{"d_model": 128, "init_std_router": 0.0124, "norm": "rmsnorm", "rope_base": 10000.0, "attn_scale": 0.177, "init_std_o": 0.0, "lr": 0.00194, "weight_decay": 0.17, "grad_clip": 0.5, "warmup_steps": 305, "schedule": "wsd", "seq_len": 512, "doc_mask": true}
Below are experts of layer 2 (counted from 0) of a mixture-of-experts language model. Rows are named router (the router's row for the expert), up (a neuron's input weights, with its number) and show model dimensions 0-127. Each number is 128 + 24 x the weight over its row's rms, rounded and kept within 0 to 255.
After each expert's rows: "mostly gets" lists some tokens that are sent to it at least half of the time. This comes from a sample of Wikipedia text that the model never trained on.

# expert 105
router [126 130 117 145 136 131 115 119 121 114  97 100 105 142 163 136 136 161 132  69 128  53 110 100 104 134 128 117 125 108 155 102  89 107 149 136  79 146 108 103 125  80 114 158  97 158 150 125  91 103  99 172 129 117 124 128 144 121 117 139 126 109 135 146 164 114 153 119 134 128 124 111 125 144 116 117 155  95  91 110 144 107 161 139 106 104 120 116  89 148 104 135 136 178 134 147 101 131 137 128 158  90 130 120 144 111  96 133 114 118 119 216 100 104 165 150 145  73  93 143 152 137 128 126 127 125 134 135]
up0 [108 130 150 133 119 111 111 162 214 139 109 134 101 115 105 125 104 120 124 154 151 138 115 104 114 112 140 152 123 136 133 110 138 134 142 100 125 102 145 160 154 116 124 127 141 105 167  86 127 143 103 100 141 117 101 118 134  90 102  95 117 148 151 149 126 170 146  87 152 121 110  86  94  87 130 135 117 123 166  94 160 183 150 128 100 159 117 112 102 139  85 163 138 149 160 129 129 159 118 119 135 136 126 131 108 154 125 131  99 182 129 104 186 129 151 126 107  99 106 128 169  87 104 141 134 144 117 104]
up1 [136 141 129 158 109 133 177 126 111 144 147  93  92 102 154 122 136  87 100 114  74  94 117 104 197  98 145  99 118 124 143 177  99 142 141 115 146 102 153 170  92 140 118 121 129  92 164 126 110 148  77 113  96 135 121  98 100 127 156  86 176 119 118 150 174 120 115 116 161 133 116 111 168 132 113 118 107 110 137 137 145 120 119 136 132 134 127 116 117 113 140 152 112 163 100  97 135 105 142 142 112 111 107 159  99 125 112 136 126 120 139 117 146 109  94 162 109 176 124 159 122 112 174  93 149 120 113 123]
up2 [145 125 138 126 143  80 155  71 128 123 118 129 130 128 162  98 151 153  99 104 135 104  78 111 107  87 109 155 114 116 167 104 150  87 134 142 139  94 118 129 102 113  80 105 119 114 195 125 130 176  91 109 103 142 109 135  93 118  99 127 133 113 132 106 109 109 106 127 163 119 111 146 139 108 194 100 139 131 127  97 140 109 136  98  58 130 127  74 126 113 114 127 183 147 156 116 106 128  98 141 140 116 133 142 131 113 135 167 157 129 141 130 156 107 115 122 118 111 121 147 135 126 118 107 140 119 150 141]
mostly gets: "y", "re", "th", "ir", " which", "ur"

# expert 244
router [116 119 109 118 167 164 141 138 125 101 110 125 156 156 108 144 118 116 101 121 147 127 152 132 129 212 141 132 118  99 115 162 174 114 112 131 152 164 103 141 158 145 135 131  93 143  98 136 117 109 127 135 146 125 108 146 142 143 134 121  89  95 137 152 144 132 146 168 106 159 140 165 121 216 107 158 104 127 115 134 111 121 131 152 144 132 157 140 126 130 133 106 112 138 134 168 117 164 107 147 133 163 119 111 114 109  90 151 126 153 195 156  99 161 130 150 134 146  91 114 105 168 129 111 102 106 111 156]
up0 [132 152 109 130 128  93  95  97 174 125 119 154  93 138 114 108 131 150 142 168 122 130 109 136 122  74 106 130 147 189 166 144 117 144 143 126 118 132 120 131 148 127 162 127 136 133 163 139 127 144 180 107 137 103 135 128 152 107 136 141 118 174 123  96 109 113 117  94 118 131 158  69 105 109  89 129 127 171 148 124 146 125 148 107 122 117  98 104 104 160  97 167 164 129 117 150 120 126 125 126  96 143 123 108 104 120 143 150 171 127  93  67 136 124  96  99  94 129 145 183 125 129 143 131 160 125  75 130]
up1 [139 102 118 121 149  58  94 111 170 102 148 142 138  80 169 119 150 173 142 121 121 124 128 103 127 128 139 112 143 160 108  99 119 144 143 158 121 104 112 100 115 136 132 129 132 104 122 144 168 145  98 171  71  98 147 125 123 120  78 117 105 169 126 114  73 113 145 111 111 155 150 103  75 141 108 125 128 133 150 141 103 135 137  81 130 146  84  98 136 116 135 159 112 141 152 141 140 119 133 183 117 121 167 134  90 116 133 162 151 109 139 129 132 138 147 146 107 167 118 140 106 141  79 104 121 135 131 125]
up2 [124 110 106 137 128  82 101 138 118 144 131 132 143 161 111 154 143 126 147 111 123 101 119 113 130 119 102 127 145 125 115 124 111 145 108 128 181 138 134 101  84  81  91 123 113  73 165 165 181 124  70 104 103 113 115 122 137 142 103  87 137 149 114 129 131 133 136 123 163 127 114 174 112 138 109 124 125 171  92 122 111  91 108  91 100 146  80 128  86 133 115 173  88  91 135 162 128 114 141 168 133 105 143  84 119  98 153 110 133 110 129 120 134 130  90 163 110 148 142 118 100 128 125 157 163 136 149 139]
mostly gets: ",", " and", ";"

# expert 46
router [118 109 115 112 167 163 144 140 122 101 100 138 157 160 101 144 123 110 115 129 149 121 158 137 123 207 138 134 128  85 103 167 174 112 115 128 156 158 101 136 161 147 135 135  92 145 103 133 120 105 131 141 144 135 111 144 144 143 139 116  85  95 135 149 148 139 142 168 104 157 142 164 128 215 110 153 104 123 120 129 114 119 140 156 149 119 155 145 135 135 125 103 106 143 137 168 118 163 108 148 135 160 120 116 122 116  89 155 132 156 180 155 104 158 140 149 132 146  81 119 104 167 130 123 105 115 121 152]
up0 [117 134 151 105 138  67 132 124 165 146 154 126  75 175 121 112 131 102 133 137 111 152 142 139 167 122 150 121 142 165 210  94 112 127 150  86 174 133 174 114  90 102 126 168 124 147 110 120 138 131 114 113 103 104 164 133 154 115 108 107 152 131 128 170 119 109 129 117 138  89 133 120 123 132 113 135 122 120 145 128 108 130 147 131 130 133  56 103  89 166 116 145 127 137 143 148 155 100 162 127 136 153 113 111 126 113 142 117 110 136 151 146 156 114 109 168 119 139 172 154 109 128 122  96 171 136 122 100]
up1 [122 112 139 109 118 133  86  80 177 128 121 123 115 138 102  82 146 142 132 130 103 112  95 146 148  88 116 120 124 171 144 114 116 128 133  82 127 135 172 132 114 115 106 118 144 114 164 135 109 142 141 171  78 134 111  84 110 125 164 155 139 137 147 127 117 130 116  69 147  89 132  95 127  97 137 111 101 104 155 132 137 128 141 123  77 130  82  96 117 137  92 159 170 127 116 131 153 121 128 145  82 111 143 152 136 143 141 129 150 136 121 120 147  89 126 136  86 135 169 156 157  90 115 128 178 156 132 100]
up2 [101 155 121 167 152 109 119 122 150 156 145  86 141  99 138  72 135 117 121 144 146 152 123 130 165 125 139  57 157 151 145 115 125 133 127 138  92 127 120 128 108 107 157  81 117 157 157 129 136 114 140 131 139  92 127 124 107  99 127  97 129 134 135 118 105 140 105 128 117 106 101  95  95 140 183 121  89 134 127 127 155 131 167 131 131 113  55  78 178 115 149 129 106 135 104 127 108 112 122 131 153 155 136 155 140 112 157 131 148 104 148 117 118  86 128 175 143 150 138 158 111 132  82 124 103 110 162 160]
mostly gets: ",", "),", "\",", " that"

# expert 137
router [169 103 178 142 171 159 150 103 101 136 151 128 145 127  85 119  94 146 107 147 107 121 159 130 116 154 125 153 134  89 107 127 173 159 100 104 149 139 131 135 144 126 139 110  68 160 140 138 146  92 123 151 147 136  89 145 129 145 127  79 118 105 146 130 135 171 171 122 128 173 114 148 103 146 125 141  97 129 106 112 135 131 136 120 132 109 128 170 111  89 147 139 109 144 144 201 171 129 148 139 137 141 139 110 108 120 130 127 131 111 179 143 100 148 129 139 124 140 106 151 136 164 163 101 105  82 141 116]
up0 [117 106 137 154 127  95 113 119 139 134 177 144  82 128  93 129 164 142 123 160  90  75 118 108  90  98 124 136 170 135 151 138 126  96 101  87 136 107 156 107 129 172 139 116 142 132 165 141 123 126 105 104 126  73 141 124  70 139 104 122 161 105 151 121 134 122 148  76 138 109 149 146 145 115 117 118 145 116 106 133 137  69 164  98 117 115  75 119 119 138 142 159 125  89 127 139 133 112 139 155 121 100 114 173 113 158 148 149 140 102 102 143 149 128 117 162 112 134 177 165 120 126 133 105 144 119 107 141]
up1 [121 112 113 169 123 142 145 133 133 133 132 108  84  81 130 114 136 142 135 148 109 161 119  82 178  89 109 113 138 130 143 127 121 119 186 107 114 108 120 183 130  66 151  72 110 112 161 130 132 142 137 171 106 155 134 107 126 122 144 115 118 204 127 117 149 143 144 118 129 126 105 107 158 109 137 136 103 135 139 129 149 129 112 123 130 131 108 147 152 114  93 146 177 121 143 118 172 102 164 170 141 108 120 136 149 119 130 114 157 101 126 122 142 143 128 115  77 138 149 146 173 100 147 110 121 129 155  87]
up2 [121  97 155 122 153 150 129 115 153 192 128 150 101 111 178 122 158 134 100 133 115 130  93 116 117 117 115 124 144 126 107 105 148 109 110 124 131 103 119 104 144 140  71 107 116 166 159 110  98 151 131 106 141 116 139 122 105 141 132 112 156 103 139 140 111  75 121 114 124 126 115  91 105 146 106 137 108 139 130 141 115 177 199  85 124 119  83  98 135 122 145 102 119 123 137 148 139 138 136 178 153 107 159 129  80 131 109 176 117 163 159 151 153  99 153 119 105 145 146 121 133 139 115 101 171 118  92 164]
mostly gets: "es", " not", ",", "way"

# expert 226
router [141 112 130 115 143 111 130 118 109 109 108 143 160 142 124 160 111 125 101 147 172 125 160 124 139 189 124 116 102 108 112 169 161  98 115 111 145 150  98 133 168 155 123 129 108 141  88 139 144 127 136 137 173 138  83 152 134 159 159 133  85 128 146 135 158 134 121 167  77 135 186 137 113 131 140 141 135 114 125 134 131 107 141 159 126 130 156 179 153  89 138 113  89 139 140  99 123 170 124 144 135 169 109 125 119  98 107 156 125 139 161 143  98 164 118 157 161 178 103 107 107 145 167 155 104 151 144 132]
up0 [100 161 149 124 158 134 110 107 134 111 131 110 144  98 114 137 117 206 113 128 119 109 158 137 140 120 163 140 114 129 128 123  97 134 134 135 157 120 156 145 126  94 127 145 111  87 120 152 165 135 150 144  98 118 136 122 121 118 101 107 122 179 123  99 108 121  94 133 156  79  91 140  55 123 132  72 161 101 140 133 149 124 132 128  89 130  99 107 146 127 153 170 137 144 164  88 129 137 122 105  80 124 134 155 162 135 203 138 152 138 103 158 151 136 118 124 141 154 157 129 139  99 118 115 129 135 136 114]
up1 [187 112 138 121 119 107 124  99 160 153 118 117 139 116 135 102 131 175 158  70 135 114 151 127 106 109 124 167  97 120 172  99 128  97 117  97  98 112  95 139 157 150 117 130 128 151 134 113 166 132  84 126 108 149 125 138 136 104 140 112 106 132 144 146 151 103 119 130 145 157 144 107 127 112 186 113 116 110 132 142 136 122 163 117  72 105  97 117  93 123 111 188 158 145 152 115 102 122 122 100 111 128 121 141 130 126 136 136  97 123 148 139 149  92 111 146 137 140 142 107 164 107 144 150 181 149 202 109]
up2 [ 84 134  89 147 154 103 144 139 182  84 134 161 119 145 120 136 157  72 162 123 114 123 155 129 155  96  97 124 113 136 152 144 142  81 152 101 134 122 144 110  82 149 122 120 107 138 153  98 151 173 100 140 141 138  91  95  95 127 164 106 139 144 129  90 106 128 180 120 108 130 109 135 146 155 151 101 140 123 118 105 140 130 117 133  93 130 111 125 156 116 121 154 147 141 139 101 126 118 102 148 110 102 134 139 151 112 156 178 162 162 153 136 153 125 133 180 124 136 161 134 134  88 110 154 102 163 117 163]
mostly gets: " re", " con", " dec", " c", " ch", " dis"

# expert 40
router [116  92  97 128 169 117 112 145 129  85 127 125 143 158 149 143 110 204 103 103 134 125  97 121 131 122 114 117 163 105 131 100 104 118 115 144  97  84 102  81 125  97 144 104  99 121 116  91 125  88 157 116 134  73 109 163 122 114 126  84 144 112 110 107 145 147 157 121  95  98  93 120 162  88 137 109 130 114  85 129 147 103  91 128 125 106 104  97 108 101 146 117 123 140 127  85 139 135 125 115 140 146 128 133 108 146 110 131 121 124 130 143  92 128 138 153 177 134 121 130 193 118 107 137 152 104 134  89]
up0 [111 107 128 126 173 121 103  93 152 159 122  99  99 113 138 117 115 133 113 183 142 110 121 131 155 106  91 120 169 103 115 127  94 123 161 111 138 110 173 110 111 128 110 146 150  99 128 112 129 125 127 108 118 127 116 119 111 119 144 130 132 138 111  79 135 153 124 132 116  98 180 144 117 133 114 102 140 134 143 136 206 138 118 140 134 114  80 121  85 105 119 161 152 167 119 104 157 118 153 130 106 116 114 156  65 161 112 109 149 107 191  68 134 154 103 145  80 125 131 121 151 121 124 123 133 106 115 126]
up1 [186  95 136 147 108 111 124 157 124 110 149 121 123 125  99 128 110 122 124  87 127 133 109 136 126 131 146 109 157 107 138  67 100 142  85 117  95  89 129 133 152 106 133  68 112 134 111 130 175 133 101 151  89  84 145 131  81 146 141 119 107 137 158 137 115 124  96 138 121  93 134 115 160  90 136 137 149 106 156 143 119 102 114 139  95 102 133  70 116  83 124 113 126  86 171  72 158 119 139 109  96 136 155 130 158 130 128 114 118 109 121 138 132 122 121 122 136 147 150 166 132  83 100 112 139  90 131 119]
up2 [144 184 118 190 148 150 125 151 157 102 139 135 133 151 102  73 164 119 150 141 114 156 162 161 155 109 119 115 134 102 164 100 124 149 135 127 111 130 161 113  74  96 128 135  68 125 170 129 120 142 142 126  86 119 117 136 149  87 108 120 122 166 133 101  93 114 131  99 122 134  88 122 116 120 138 107 146 115 152 132 140 119 116 162 104 131 133  99 128  95 111 128 143 122 141 147 156 133  90 108 138 128 117 145 167 111 133 142 135 131 112 125 143  97 138 184 177 119 121 185 149  90 129 155 143 145 162 122]
mostly gets: "up", "ub", "ah", "ir", " two", " under"